Weights of a small mixture-of-experts language model, trained from scratch on English Wikipedia.
Size: 19 layers, width 320, vocabulary 32000, 55.6M parameters.
Experts: 32 experts in each of 19 layers, 64 SwiGLU neurons an expert, 8 picks a token.
Below are experts of layer 16 (counted from 0) of a mixture-of-experts language model. Rows are named router (the router's row for the expert), gate (a neuron's input weights, with its number), up (a neuron's input weights, with its number) and show model dimensions 256-287. Each number is 500 + 25 x the weight over its row's rms, rounded and kept within 0 to 999. Numbers have three digits each.
Before each expert's rows: "comes after" lists some tokens at least twice as common just before its tokens as in all text. This comes from a sample of Wikipedia text that the model never trained on. Tokens count by the router's weight.

# expert 30
comes after: " |", " 0", " 1", "|", " 2", " 3"
router:479523494505499501462463501482491542487529470478518480477496529517533517527532476528454503504505
gate0:519490501500540411491471492485518499520493473531474488523508534507478497522455554508538518482540
up0:518504521491540429504477517442491509528507481522475499509526535508449511533455515515516514474550
gate1:494492503522446474483492511470521463483474483530494487502462549476473467506485520538487479516495
up1:512507518515459423534476497466529497489468535506486508498521494487527483527474437500489485500505
gate2:514483526471447559465465446491533483509497484475485489521540496514508466526465522499454518476518
up2:495491510460451547488465448490539476499512474464488499534562484517516487535454541512478496491534
gate3:477486509533478494503455522504466507469485514497469497526546495484513525503513486499515507487510
up3:506501520486545497547533546484485507523528492521519524514471505479536468532534503480466460519502
gate4:499494510496564487483462476454507512488506518461504523512509520458473497492487531506464454515493
up4:528524533483473498503549492498518477505488443508504508509465462513505526511520525483548528527471
gate5:460496501482505516518521512519530498535477511499525482477520487512513524470470500473475515505484
up5:489539496478460512481526539535541536511455484511515473491503464509506502516467498476501478487468
gate6:521479541493492536507501493498510492479519535495506480521503513531488516550547521479501497543482
up6:514509466507513493498494501488499506493497488471505525477500476490505492465514484537499515471500
gate7:482505496535518495523541507510537526498476511526540470526525500467489473533519505468520527518478
up7:490487540495490473489449472516478477488513483492467514451480485554488527465471526535485454486514
gate8:481462450513528554513502519490544517549506487526495575516533505492496508468525490515438479505518
up8:545535536484491452475495491509477503461529518491491463463480495508504476516473543461536516510490
gate9:463484447490505498504490467480479499497488496515503497516497512512494504496497432524510476494482
up9:534528545522486495511510528538535507496510495503515498480503500487500488542498527485461518470492
gate10:467513482487521478493512541500487516480487473505508473503505505509525549488486498532510517547518
up10:492542516514450521524484514471542514510525529509461483495501453510484459493521486465473526476475
gate11:532523500502502485506471466482511530462505508544501522502517500463494532477491541506472499547495
up11:482465491523450494521481496477500488498471493518501577529517566493512524521482514493475530544482
gate12:502453465484481501485534481569498514488534443481539508528487503504472504494528530462469523483487
up12:516504505523482487487551521551491490495509448497566517517472493500494483497544535472466496505526
gate13:514470515482500481496504543479450509499520460490529460474503481509495485509523507489495504495504
up13:513531493502489518497529449463540460499503469494530532487513504516511504494444508514479491503512
gate14:504484488487537523539500504493506492502485548515534533562464486486528500528487465513518524510498
up14:470483532489498472443492479477511540495479477526460464443541511502499477483498502517516499445483
gate15:479464539461532499536536498476487523524527472520508496511481515520485518496488511505478508518485
up15:514534497544440509459478503526489483489470521473519513479482497442487510485516488508522493475506
gate16:476506505493489474511493457519473519487498463517524458502531493530517531511511474522522555517484
up16:548488483518540514502493525512485499546524489455483523473490501471488459485503510489524531490538
gate17:483471535478512515482490513467500516482485501459487499508513547531451513551491485512531482525496
up17:541500528525544510451534533528480487445546521453481504473476511510509479511514499503508523539508
gate18:513495529506495462527471496494455473504461511485534485506485502509500507480515502481455549515472
up18:453534461477501494511539493531512476467475487497461506503516468488508478526492480513542495502473
gate19:533510500475503536471531462491539500458523519503534426490514506499505483500489539477516499476495
up19:498502468487489482448519475514496466508523530503478464511522460532554507511504533536511474508424
gate20:496484500506470504504506491484506498464531501504487518449486522519490549517532537469502521519516
up20:497510526536493537527480501508516495498511510496497462504501523528538550465500528502539518466476
gate21:474453554511490505500471521490492512532496518499477486491515487479477509528556466536472537482535
up21:489506514516527520509508546491484493568500530500464455471513491493475508550519472549483500489526
gate22:496528470519484566529521448453503481524492464520525522492461512529505509511528540485465526498508
up22:522501519484510442470484514478516558457506492510481471493506526492437485523482479509583521470489
gate23:482489525506512558502518527468518521485518529517537501505522463511461532506507499490507510558514
up23:498505506482501524458515526521481511549478506494551517494514482485463492522503519476503484476562
gate24:516500441516549485491515504470515492530493511497499499493460480520490513459542514477451493549502
up24:482508539498493512494500514529473485476469498451488485488499505483506474467441514474521519472518
gate25:474544541488513496508444522476504515516493486488477482493522505481484522531446447520501495527519
up25:524461515508539467517463468479518470481514508535510503524542498463459511506485526478502495480493
gate26:493491501446499477437509485470507401482516473514497533494553510518463519493493499549500520545499
up26:515492517501525482499527498511511518524456496472506494551470466471499537492486488448517499473528
gate27:505504563475519522509489547523512512482480528506517544538509455466520497482491447511506499524501
up27:487551493550479483536487522485497506496493507506533520493517461463505540462526500486539466527535
gate28:497488487486523496461557518467494460513554543514466478507556484525507500479493478485505462502493
up28:511500480511521505488510502517480434487520525463498488519534509534482504456497464453478481497509
gate29:530515506433482476502549461521510478511493515519466491498487499521531495530505503507513544474494
up29:513449473481488463424470498545503532479507490466497469522478491478451467469463506518508442514508
gate30:485475531481507471484437514479495477485494478535505482542493460492495469478476476513477526528537
up30:505475464514507545524547466519519520515520512495496526471526516490485519569517502493558479488498
gate31:477537457513495514437503457481513503536527535470491505489523512549515499498503511429535506487469
up31:527488527452495501525524549511520522487459535530517505498508480464484496524508506577479489510516
gate32:523489466508544517495485511480477510490484475525476503517514493493548476505479493524538482500502
up32:501528536505449494521526471508501513524526461471528545520497509529461504504514467498468494466470
gate33:456527500476502541521457529534505525502511483507498462522519493525511459518468503486520479500486
up33:486561516494527514488501493475522504510498485515504534493511500474473450475489495472536463513498
gate34:521499508513522504485519491512492466500523534527470524465469492499467534486522516494508501477491
up34:526478483498518520493515540510478463497511504533437502492467501509472506480527509550510512493466
gate35:492452516508523507530495501509503493499533532515474491490528503547479532511508488508473512487493
up35:532528468475456480429507490533500511494494488523513501486490532499520466487485522497492499521500
gate36:522526484548481468461522505526522494481504513449524491480525517545536524508479484501502493493506
up36:466493522458487506500496509527478521534494525513496469506456495473502495490520512494517499487505
gate37:511479522515544520512511489522488493475523538488479521497513502496447524461490501520483521488534
up37:485474503517513490508494474475524500511532505467472514518501519498474518488456477503490497477544
gate38:518495463491514502509524481489477537507536528547502532474472512515517481537468484498512512528481
up38:478503478467507509510558496455479519521529484492491534499454503503529512498501498472502482502497
gate39:569503498527449512500477501515469514452488531523499481523507484527489551487492519508534477534546
up39:448482475484578490479519521490498493546483482499501517488492501508518467502488465536446519504459
gate40:472514478475506488454502518517470501463439498549464489486551508484499487511492473551467481482506
up40:475493464494480507473563472493484522486450506512463476492512534477511525530493490551484471499539
gate41:460495515543503514515498445532479537497514484514524462506483569516491496486501476520531507525474
up41:492495491488458487497511453497506471512499518462513537516511543497517508482509485498526441498526
gate42:482507452485532511504525475478503520526522514539510520521482485545535502496494527531474470463538
up42:478519470501506494530505466467465513537525512516531519468474493528506476490514470549490491517519
gate43:483467504482451473485461490504505578476523524519528500490487487483481500475478484504494478498521
up43:460495514501530507461481501502498483531501487522548535536506463475456526522415454518495498512526
gate44:429499501502513469513505527495512494487511490494525503495522498519521544494481462500522519509537
up44:522517478501507510476438489487478505540514532513505499510532520444512493549483513463498496479447
gate45:521563462488478556489542499500550489528509481489479538538470550482492480504471480478507497513521
up45:470509498517489487463492511463531488519507550521517481492506480499467471439513505552512505461486
gate46:480517484504558508454487482509530534468493469463482480505522521486502504530473533461497471466471
up46:483464514535499506480469460535467504455516461470490483481475512518564483520432469489493523478479
gate47:492506474569503528485465504516501518495460504510520497489479446467504521515545490493504537463495
up47:473515543563506523514477518473480499533480480497472496433500522507478536524516507523510490488516
gate48:510496534479508496542503536488490517491534527482468562455578519504488518486473543462522533496503
up48:463520488525516535504489540474473489524477524472503501500504510484507481518493421512489533530503
gate49:495495461496500477495520531510480507506519465473514491499529476484531490494467510494483521499509
up49:494482496458477493472510525503483509493494490480510504492503487514526508468473522496513520524512
gate50:483492506548479477521487500476510553464534546494473494501486434515461484504527462530504489503504
up50:521499471555509490529464456466489511455525540518463503497513456529443547524474525549531491505524
gate51:494504500502468488488476541452543515492470497486483485540497482510469496457468545484512502503502
up51:488500498508515523463510525455538496486476531461491500504505496567474502508487556493466503511551
gate52:521461477443479532486492554497486504503479488481484580516537486494536486542495502501510465460501
up52:481506522513503482528483483509504477493488498534508483498468468515486489490546512469487472536497
gate53:510508474513516494529502531488512514510516475511483517505482490495507506515512505513483554498504
up53:494524483533529484507515528531492537483519455522529509497487496477487554488508534495496543496527
gate54:462473490497530517454482533513534476500464510541449487523527505517573522544537462523532524480498
up54:545507507515486464517536475464463512483519503459525527478461492515470468419448521506481493533506
gate55:496497498463489474529500467466508533511514532487512470519513531483490465472482490579481514502482
up55:498491476446496469508481473509482538504523492477485486531500512495535503474470462562479525506493
gate56:487486519509518510516515513494466522490493501511503535482542517549476506476514505459465506529557
up56:505507528449462506521527524457499514502496522516497510488520512558525552479535489505500500530518
gate57:487515522466499470536493513475494466480493498545490496481511509506510522524493486534466516490536
up57:503521494485505481519508500439487485509496482476502527504495485511526514515503487466485553499535
gate58:478491470515484507457490493498506520499546416488485452514504476494561537486468494520499511469487
up58:543513529470528546547494528492488460485448561516493502467481518515444467537522508499521509490519
gate59:536484490499519505459473453516497493532575484534498487495520486558493516542488484551522504532481
up59:478525523458505538539544515497487513507437521487469505519489531433505467475476537493506512479499

# expert 12
comes after: " |", "|", " /", " 0", " 1", " ="
router:524475478522502501504476484528443515476484508480510514468487534503465507502478487467465495452497
gate0:503496446485503519487528480505469481519490465531500504484472537545541487487511505501522481489532
up0:509512500480470511496520491487492521528501523533465532494503549519494533475539485489541511496565
gate1:510415518523475520505461486482482483450510459454505511494506514527473493498480497471533499504445
up1:451547507506512504482458516523513510524469522568486497478514499483532489492528515534510463463539
gate2:504524486504537548560519534508446526519483492509506473477469510492532473479540500495451479487519
up2:525489460501485521485469460515464538479517478527535538521434502496476494467510520519511505487535
gate3:491466505503482476480444475502479503503500516545508535510486497541480471470472467488492506488509
up3:531475521484533526528517468505511555475506497487484522494492505489551493492542550502444491500477
gate4:493443504471463505509497480518473465484469471487495503458474513493563499567494462468470457472504
up4:526492475503479475492488511507470499532501521504506572519510463505503524440524503525484518514438
gate5:492481537522478503493525543516464525484521531503512475486473508482448499509469548535476536524470
up5:494501482496491501507482481497560456514474457496498521504516523517537483490531483453535483469492
gate6:493487496548533491512468489525473496475464506514482502534495471553489509546486477523472497448474
up6:468480484439508508495502487514510460499569518522499517503437485490502483517509471474511479524497
gate7:511496480512462519416523518487478513499535468525537503513500519529523551479523511535513499511441
up7:502487518463489518433485521472471447482520517440543493542500546486509547502504513520499509471453
gate8:479486474527488473469501481499498503485508491518485512471502508497472475536448462476476505530539
up8:524515531494492521524542515540482499512497475490521515520465519540527501530529493540526478493474
gate9:445452483540500515493478476510451544485506522510516520482500555468508492515508526505486522520519
up9:527501509514463510528520527517496498489487495510494534460521536533503532512528446527486452477483
gate10:520499469496515469519483520488485496511442495495504536509513485503484536445497489493570493493575
up10:474490541498483500482510479510522514487553492486495476488470492484507484551516510498437519514423
gate11:505453520481513535489493483494451524502526518467499486504490465559489569475538502480529508526525
up11:500461501471523539447499492497473518486548517460512492490507477552492553482538495480511507543532
gate12:426510464494521474490482526515467501480477518513519469498534520452484529510482531473491494461488
up12:448512498493545485483482544540446495481495516514519481517518519472477521531446517465521492490497
gate13:497480512495492544525504486500499460512513467486490491457487528478509537514467517514460469471495
up13:476488487480496498487497499530480474537543515491512523494498480476500526532481480518467476495514
gate14:475511471490507523478470487537513484485558485514460532493498494450485464482499501468484498435476
up14:473454495497490519471473520547480507521518481473546526518480523532528482469506463495528520476456
gate15:525476502516506483576467534504460538523527517475517504530516427556522522494503458446501531482484
up15:475494479504495511421546458475528479458490505540460484495480561431475474494495547523499484505498
gate16:494459516523462509481475512546499510490496468477516471507484544488534528510523499464482498501502
up16:504474492526504506464473512450455473545483508510469491538551490480483529496520465479528479502536
gate17:464490509525476524517484451512481494462488494521492491490524488484515527526486449470492503497476
up17:492530513465566485462461532517498546473499479534477442500484497524498478501581523476508485492467
gate18:519483494484476512522486482513490468545502503500502493514486513535492452511475519514480521499497
up18:487497500498522474503509512500510547465493490489513513503490500456511561481504485477526493491513
gate19:546508462490500506548479508492505490460513545543482476479530528485517525500470544519557474514528
up19:544487465487528506544497495474505499460529567560492463488505513472532517509482552524540484523523
gate20:497483484457484505489457488492557504480547455510507482516517540496547527512490467454492481498496
up20:491449460490518453492469489520559523462497441524501493492520450468487494487507430485505489518495
gate21:532514536473502504457509471451500477501532502502518476510513485510523525509482547474469481507490
up21:486482479526507502547511524545524523477465503485492511513508475489504474486514479535556504477499
gate22:499480546463484525491518544474464484507505501505519469502486456535522535524455468514491491524505
up22:499495453479515499530501529490509530505482447507500518472500488471537471514525482469496487494563
gate23:497473480473551541462508509496482500519451481518488512490493511518483501463506516507493479477499
up23:517471496517528519510547516475484525482466459511488465485474485511504512501503476495490516510525
gate24:523513487498556513519481473510497469441501491546442502545500522469481489489536477512510501528514
up24:468484499493446494514499518448511488475494521477533491492451515559499499494487534493517473508468
gate25:502488492550524473532485509503532527534480500479533505504536511499531491519554510502482503521503
up25:492516502492464515509510471511477516503506555519475532498519507490539458491485510514489531512522
gate26:457521491479476498496478465493535474469494461509512504514543477471502479509560540484485455490492
up26:492501512489450501531479540507525472452480462501524501462496460484487475495575521469466511473502
gate27:520494511489500534470529507477482490451495438477510490475504492495469561471477522482474483511508
up27:485479504511459533497520495506498519464540488479471484514503505500488466524510505467519511460482
gate28:508507468499501496540535471499538509475500487494520474514529474501527517496530527482470476504466
up28:531480549520494522473471511502497533517510490499512534526462495477508496521476500461517518488517
gate29:514510503522494445554533526560503509494531525513490470522493497478510545512565478475479515455525
up29:489472553525544510480537507527537535518531522478469470508497543524469499478554492505473534438522
gate30:536453483499534542465489494536487541521506512486491492505498517495478537511508490493489490496511
up30:515472526496483493482517484553475481492458541495524462496524512504474478532505483467488511500523
gate31:490485512555485504484523520462517511453483495461484493491484546553518501512510489515479481472489
up31:478513488494526464492463509507518494560516537479462509506572520454530488486533494493529475540509
gate32:460555486501487516485456473449500486487490514508525533516532493480478528477512460481524511506517
up32:484554510519491510496469492420545498512523516508540526519518510527471563488509488509489488542529
gate33:485514496472445472462524437516524464490501511490548496470496492507513509547513452517447514525515
up33:517515514473477461475484470516492487516526489467512521531501488495487469484486504482474483526490
gate34:491494526516466513529481471508497462499500479514514484536464509455516471488490495482501516530518
up34:519494450533533503482487497486483495528498510472497497474519502490490484489518497471484476523498
gate35:490480476526483496495530495481528513493492480482526476457519448502527530483446482450487520509563
up35:479493470520488515502522522469526515490495485488529490473530467515533528475446483464497506520564
gate36:515559520529477503534509477509507488495536489554506513543486498499468476503487584493495506503486
up36:551508486493468491501506500503500529492488470493548486502498500489508490487522451492471519510488
gate37:460476536529505471471461510551461468502494514494537469457477516556470484488453514498525516469477
up37:483520516471505500509490502505483526476524470514450480515495483471537508472491497475530495465519
gate38:469505512504497506506503524540512468486510489517516516554499517521509504488480488460577486484542
up38:531476480513510487474492475466506531513491477471466487450510494493500485529516504525442515516479
gate39:461492464452451492500534490527518551508475518486526480512478457505523491482485506483482506454487
up39:483480503502504517481488520514460494476503462502488533486492507468512505480482528517517466508491
gate40:479488477469489486487491513471514497491492473486475472507485489496461521473492483550473531488498
up40:498483537533545529550504505503477532517523491504535530520529507536517473561502498486528461468494
gate41:490488493507483487521574476488514529526516473507517487537544519490507511475494461448481524479490
up41:495536532486521523482466509547486460521481537520484484470477511515489477503459482496507475525492
gate42:470494494545491508483443477477512534486460524493497471500452518541501543515475492485489456480523
up42:520525505470473483501502494537499489514530489478498538509541489458493479481523496507505508513472
gate43:490522492504489502508510507471493502488467475510518481496528445540491473493533513462461523516489
up43:474516536524500474509528471440502527488495473480514484483514450533487488547512538483481541518511
gate44:494495491521483481525481491495509484525480497539526550564471476535511462500503539446494503463522
up44:463478484512513479476484536458517519466524496465508473447529556415456518544491479502487525508503
gate45:507489497478540472517541478476477516490522525492488492501474512504476508506487489472501558468481
up45:467495496538563498526532487488482531494544496518508495477494468434457512488470501501563505457482
gate46:495485478481527495519522526539505491481529500513497469482485492464496497511534486507524522504531
up46:431520501516475491515530487551513509480466459464524573511491518470456516462466470561494479513533
gate47:496480482500456495511494482480463513482471517476477502507544470497485490544481520527499455464518
up47:503491512514547502488531521520519462508520487529516497504469535492504498461522502469514530542474
gate48:466471496489466487524514512498489516518508486504470556524509450504494510475539478482476493502517
up48:481484500519495444474468537483494553547517501493486527505535536493505503465562496473477514490505
gate49:499492500489481486528457479500459474497495464544525509522506491521447535521486518491523513481475
up49:478503484565479525487502458456515523535492519500503524512493545537487494484525518542486508505431
gate50:505492514469511489481458507502510466496520494511516529489500482448479480521431520471483511528493
up50:547513519466533461511497520477474517510488485478520510510478487508492490479463468514517493514521
gate51:494475495473509500477453526515473516504516536501466518500509534510515542495507508491495493480474
up51:466513531536478513472485476541487487482508486486448482494503450486469467487424501499535520472501
gate52:492505487503471509491491442476508487490504503549490523509522489518524511494514492531488533514558
up52:508511471465507523517542521480458523482517500491472550520444490500504551535473512519505497525483
gate53:484488493460468487485509511503498504466488508487464520491496450493526549486492539522480499522474
up53:494543526514525489525503498500485504528496525526529479510488536499482479524495494499497515490536
gate54:505503476514494491509464531483452470519486555524480523553492482494533512540503539504463497510509
up54:530498543482520490476540479515524533498499452473487464457516508528465491468501477481553487447475
gate55:524448510503508455498498520501491492514509482456476511502481506496471495506482452481490490530497
up55:533424532533479474490487501482490472492467494458490491495503495511452505490503454484506474514456
gate56:482497509506537521495487495480531509480459437488516467502475483473467487559508458517494501497529
up56:537476492494478495520528511504470481542542562490468513468550517540529523443506519498514514507485
gate57:526499502477551506502448477475517501519531511473515528514484495480527468504469508485505528467465
up57:525513488470558506482450455468504499525523514493526515525493486481521460495457525476505514461483
gate58:524461517432453483529469482472461479494514493518513494470458508515451509450504533492547500509469
up58:485490504457465481509466504488450510481523519507490528478452506544446484450499517510487507494489
gate59:463514563521541497489527523498544466474517528506531490529506516543478468544453517511496497481496
up59:489514557519522490464531520495561465440498524486559477505493487545483484515472523511470481521517

# expert 26
comes after: " |", "\n", ".", ")", " =", "=="
router:487525506468506530525498494538458522498457570509473532519496456531502504463507486504474457520540
gate0:501495513490483557538464518532484511506507495450445502502535477508526545521476500462525503443514
up0:479475520460461523527502529505494525542490512469457507507508527502495549539487524453514515461543
gate1:480473521467565505470486512519491490529507489478510501516501497541514565563536524487439496494515
up1:475476477548491488518507510489532513487462498519542506469499520514515512497482547496527499528495
gate2:486466495500473435478503457529401511520493467527527497487518491500498492507450491494504479533478
up2:503526498518545544532504510494594499498502533448476491514502538512486519537540501506502534466506
gate3:466479481483463501510461478536533550550473496508538537517510501510485479555469519471494520494494
up3:515510490496521499456504491469495455472480492490462481502523484487491558486485465508497468491463
gate4:503515540509493555539518525504435484492549489528496516465500522513513468508528507458513509498502
up4:468463512484506475515494517506524537456504511507523549485497511501521532457543483525484503506481
gate5:472485481487499516517548524469485514500535495500467551507525489540509515519445468495471541443512
up5:514521512513472534485490496432460484494521519482487471553502482444516494475555472503495505512483
gate6:463482503502451518467499532480473514529522537511479458491508521490508506507526502512481508517500
up6:512492497552514502507508522437506508480514429491542511504515497451525508474469520481511492530510
gate7:484505526481447485511480509527457515514474500471475480499530483467438508474495500459523473519538
up7:475489476505471463505490479523470513499483501460551450449526523496474466443509520498474508538529
gate8:430493484481524524510492489493519494508501474514526478543458511490468524500471509505507509496507
up8:473480454492507522487529486473498501507514494539548490535465532520497504483514515507540478490449
gate9:502474508541520503509531466512455473538516526499506519472487475544537496527460487458499484515515
up9:474466497511520522543540490523495477525503525504512499481515442520509473499471492455516521514504
gate10:493499466454460510510499526486504476483507505530505497528487500476529528475467525505492529486519
up10:509497501466479477502471500520471449457483523466473526483506523495488538486501540452482491479500
gate11:530504500505485523531498479535481501518483513513548510527503441480506504532467425509544476496487
up11:515490491474490484505520508513490518494479537520522499480494489486519477535502507494551521493503
gate12:525484489508526511461491483498505465521473555503478563533487560493457514509514466470513481494478
up12:534456487498526498457503478502493484513494554520493520501489540449485496516504475487487490489471
gate13:438485487478538517460498486512516509508467483490489489483483484554515509504521494501493435460477
up13:475474502468567538451539488508523508494470485512463504481497490560493488506482506519531464474498
gate14:509479464507505484526462534528498458504496480481466512501507471532511489504499543495534535539515
up14:471512525496486523491511486486473522515478517508522481529459501455514479498492480504447493488456
gate15:535496508476448544476466484448503470511506497501524490523529487516469509475490487496503503528523
up15:492475517479452541488503511487512499503531515516480485512516506513489503485448464494483498494494
gate16:468492479487512482479527464522483516516493506494510494485537503499529517498553536520495456494463
up16:520511481482544487501464531497497493502453476484491485489513481479530527469486500508519516492447
gate17:471522498533499496508489491490462487511498494502497517544523497505528459519483482487488511540444
up17:479464495522490501509495511519508483522492485467500504506530512576502504507507474517521498539453
gate18:471471483499469510505535492525496479521498511499505482473511519521563504535471463482538510483464
up18:467496506490507458559491543523510497501441494525477509529497512489482473529544535490486516524535
gate19:506480506463521516465477476485544479493502464522506475500483475441493526522527488485488486507523
up19:517519558455478523485460531462516483486490502520522476510458439479508515522526495484506471528496
gate20:508516491467476508463504479506481487524503522495501444493473419500544512468509509462474532499498
up20:497503550512495510499523477473540495525466504500480523503528491481482497490493504481468531463535
gate21:535480502487526536491466502471516509510491510487526530487507494551502537487457599521526473527523
up21:478526472523505447532536461520472492493521482538489484490488495469507453494533387484498518482483
gate22:453487536523525477510500493536491489485469538533497468520515513528476514502506473468467531493496
up22:478469560503528477523479481508476515483494558554520468512524491491463509529525454489453532506481
gate23:516503505504483513491487523486514506520461509531497507526528519449490510532491496572471504487507
up23:531504533523509505528553510518489509485516504554489522549490543491461499458510483499473488526472
gate24:485503479524463485482521467544469516460503484497480511507451535550462468464491500453478482487527
up24:534503499469538484446470528405516489506490490486497472466493520504553493509515480533497527518486
gate25:446497479470512506522528473533473476518504503509481485497519484449505464513483518522512503461494
up25:450507485487477464545522471512486510524477519507522485467507455512535517498484507534468477445491
gate26:502479500501483520503467539449506491495497520489522491496515479508527471475519445511519488550503
up26:451556475519508525509455470490497485509519490513524470546507471513488464534441502533479491477476
gate27:493500484495463520432536489490516508513486444503502490473492506507507493504502494505493484527497
up27:510473514519491493524492525521485532474518565497459501528504504520478479507478497512470513477508
gate28:468456496486473493482487539512460514492558461492446462523470515505516524512522489532488504488514
up28:492475479475455498491464532494475510508548458497447458520501518506521498488529493521497516470500
gate29:512461508498469508544462500505531510497512519506449486486541495503512470508513478493488481481509
up29:463522527551556468516447498518527465506515526497482513458530534522460491506500506510509472483547
gate30:489447481474517546510504538490528463533492456474454482478496521528524502510519468465496502467522
up30:506444479488513517518537510490519531512489482502475509501488562509523511528541489480514499489486
gate31:474523484480520541513530488460520508512511501544466495530504519502518567462487501483541489499508
up31:527526551497500448504488457530480493503498491479541504477490482471464467519538490500472493495494
gate32:529474490478493521505510510525511541503517497468498495472473528540503510508487519504502456499531
up32:490494528486485519477496497498517515486547478479533492486485497559521507511492563476489515506573
gate33:508511474536494528507463527473532519549498500507461485499490521509493456498480523507459526573555
up33:464506483482508496521511469526475516482483489503489466505507510499520496468482534498531511479463
gate34:495475551498537536514496526449499510546454526489485501511508484443493506510533499489499513468535
up34:465457425529480445490488509495503490497501479519512490496503523555522475458450497507475454542491
gate35:534496508495510502489488488506470533501540475503496540483488516479488455466468486471531560507516
up35:529500495484515476495486518500498492465511462516513526511530484501482463506483481478488523502481
gate36:470530497529496504511487523467490537504472484560530505504504528478483535509548516479507511529478
up36:471446505544505486476532477502541484488528532447484534491485486545515493493506488501503474527523
gate37:493504489493517538438463487515529508468512477530490543475511495483461456495507488521512551509497
up37:496495466513501464505504475497470500493502503539516525496532477484537495494482437505524492526448
gate38:498473460459475510483476519540518462510551475536465458529500505517477502460537450464490497498498
up38:472469550524510491485527471517451543474452524456481525488565499489492520503477506459501509517486
gate39:441453510524513490492443502514469497484470547556543521544490495488520533509488530527500495487490
up39:565465498506490520517529518486552506504540459446481492456510525468483454459512450491496511515491
gate40:466524528504528497500465510467565500445543523473510489525516514555475504505487511471544505517539
up40:497557480466485520494468470502466498531484466483488500464440503517508522537531498494460542527478
gate41:516470526523483476492518513505490505520500549524492502467509471480500535501507538530504483449547
up41:502501517519488475505527515511484506511523509530460485478500467458513536511510534506483494486560
gate42:529544505467544484518512503475454534510531498457527467567534539519490524514523482508500481524523
up42:476513508457524487541472496498471503476477504521521507525529548526532516466495502487498504493517
gate43:480523490501514503513512472497483464516503555523531486464486441516465494509478541517494457485499
up43:510529538517480501496443503493482490531480551494498502472469509502530499469538490501505525481511
gate44:495484528486496484528504540439475528527468513487493516476533519499494536491506514485474531501502
up44:523518486514465497537502498521465529445498517514517529501507462533519500510505468480469545529566
gate45:504502507545446515519509481504480519514510478512506487515482520541532493484550479511489496549455
up45:529548509414495503497482513468540486525482485462482514495478504464493511484440494511492471508495
gate46:486507516504487508556517455529504495487522516504549442527517464492438501508529487489500522532560
up46:498486459489544472524501515458478495527499472474490527486527547475547520498447530503530486498480
gate47:522506485475521516532450489511493480497495523497498543527508476488531504514514497498489551470489
up47:524512464495523528468459478518535470479481504505495573519500513503487500506500496496514461449488
gate48:510493509475475527459576460518549491513512506483484505465526476485526510510517486492482478520530
up48:542497497478502503442632486520521509528485475504486482495515493478518538475527518506484481520537
gate49:485472494532491543495468493470495543525453478507502484509511459469510477482504483545489515470506
up49:530489455550508512493475468469533469537492522503509485495525480461512521474484547535510495539485
gate50:485503459551505531469490476540547517478476530497482491555515539510507460500516514523505497466471
up50:488501552511541544483512505496567473455544490492499495524430493532497493499462506483527493472475
gate51:499494486497536500497482512522482482482462520478487521497507481479500547478512524511535485528484
up51:486525509500493484487510464497510518519504487514525502517462496519497474509498477498468515454547
gate52:467495521498490477475498533500543503504478538522544455489478520548482514446501515510506492487521
up52:476485482489495498494486494483520440502482491529534529522467485486485471480502532475511464489482
gate53:503480483501521480504509514504514510495527537528510499493508454514523534477485440499505483530512
up53:515488527527505521519539521485499504510487500495507518520489539535452462531508510482506501435490
gate54:493486529546488476525538500524535463543447524494451546500496526504455501520492481497472467525523
up54:498499503479511512481485492499518480508525466489554481521508439505467533478519556482465526520490
gate55:511506488532446497508512542491502509550456513471497501544501468519502513549470515508501512517473
up55:487484469519457487502473547507489511523453496464494509488501482475489525529493502476488486501510
gate56:524578521491544522518469517455521500499519502491501551470488511467505534535511472490489499453475
up56:475576502514439460515490489539524477446511509455527494454541526510529467513481486531489519530474
gate57:475510490512493485484500507522524505474481516509451499498487512508502513493526482490531440539507
up57:454501483504488507490503490507544535540464490528453500472522435478508520487509478493509434529511
gate58:512499490490513548516520494531478507510490544509445511513475508536461483508496483509468509486527
up58:506544532498484494492478536512538517498516467531523462488543498513465559469506489493551529539508
gate59:519425503509475531546489516478513479510464523489466496503495478457498534492488503495530464496472
up59:540566473482477507442464523490504528467560488500537505443540550504486509482489465511482522553490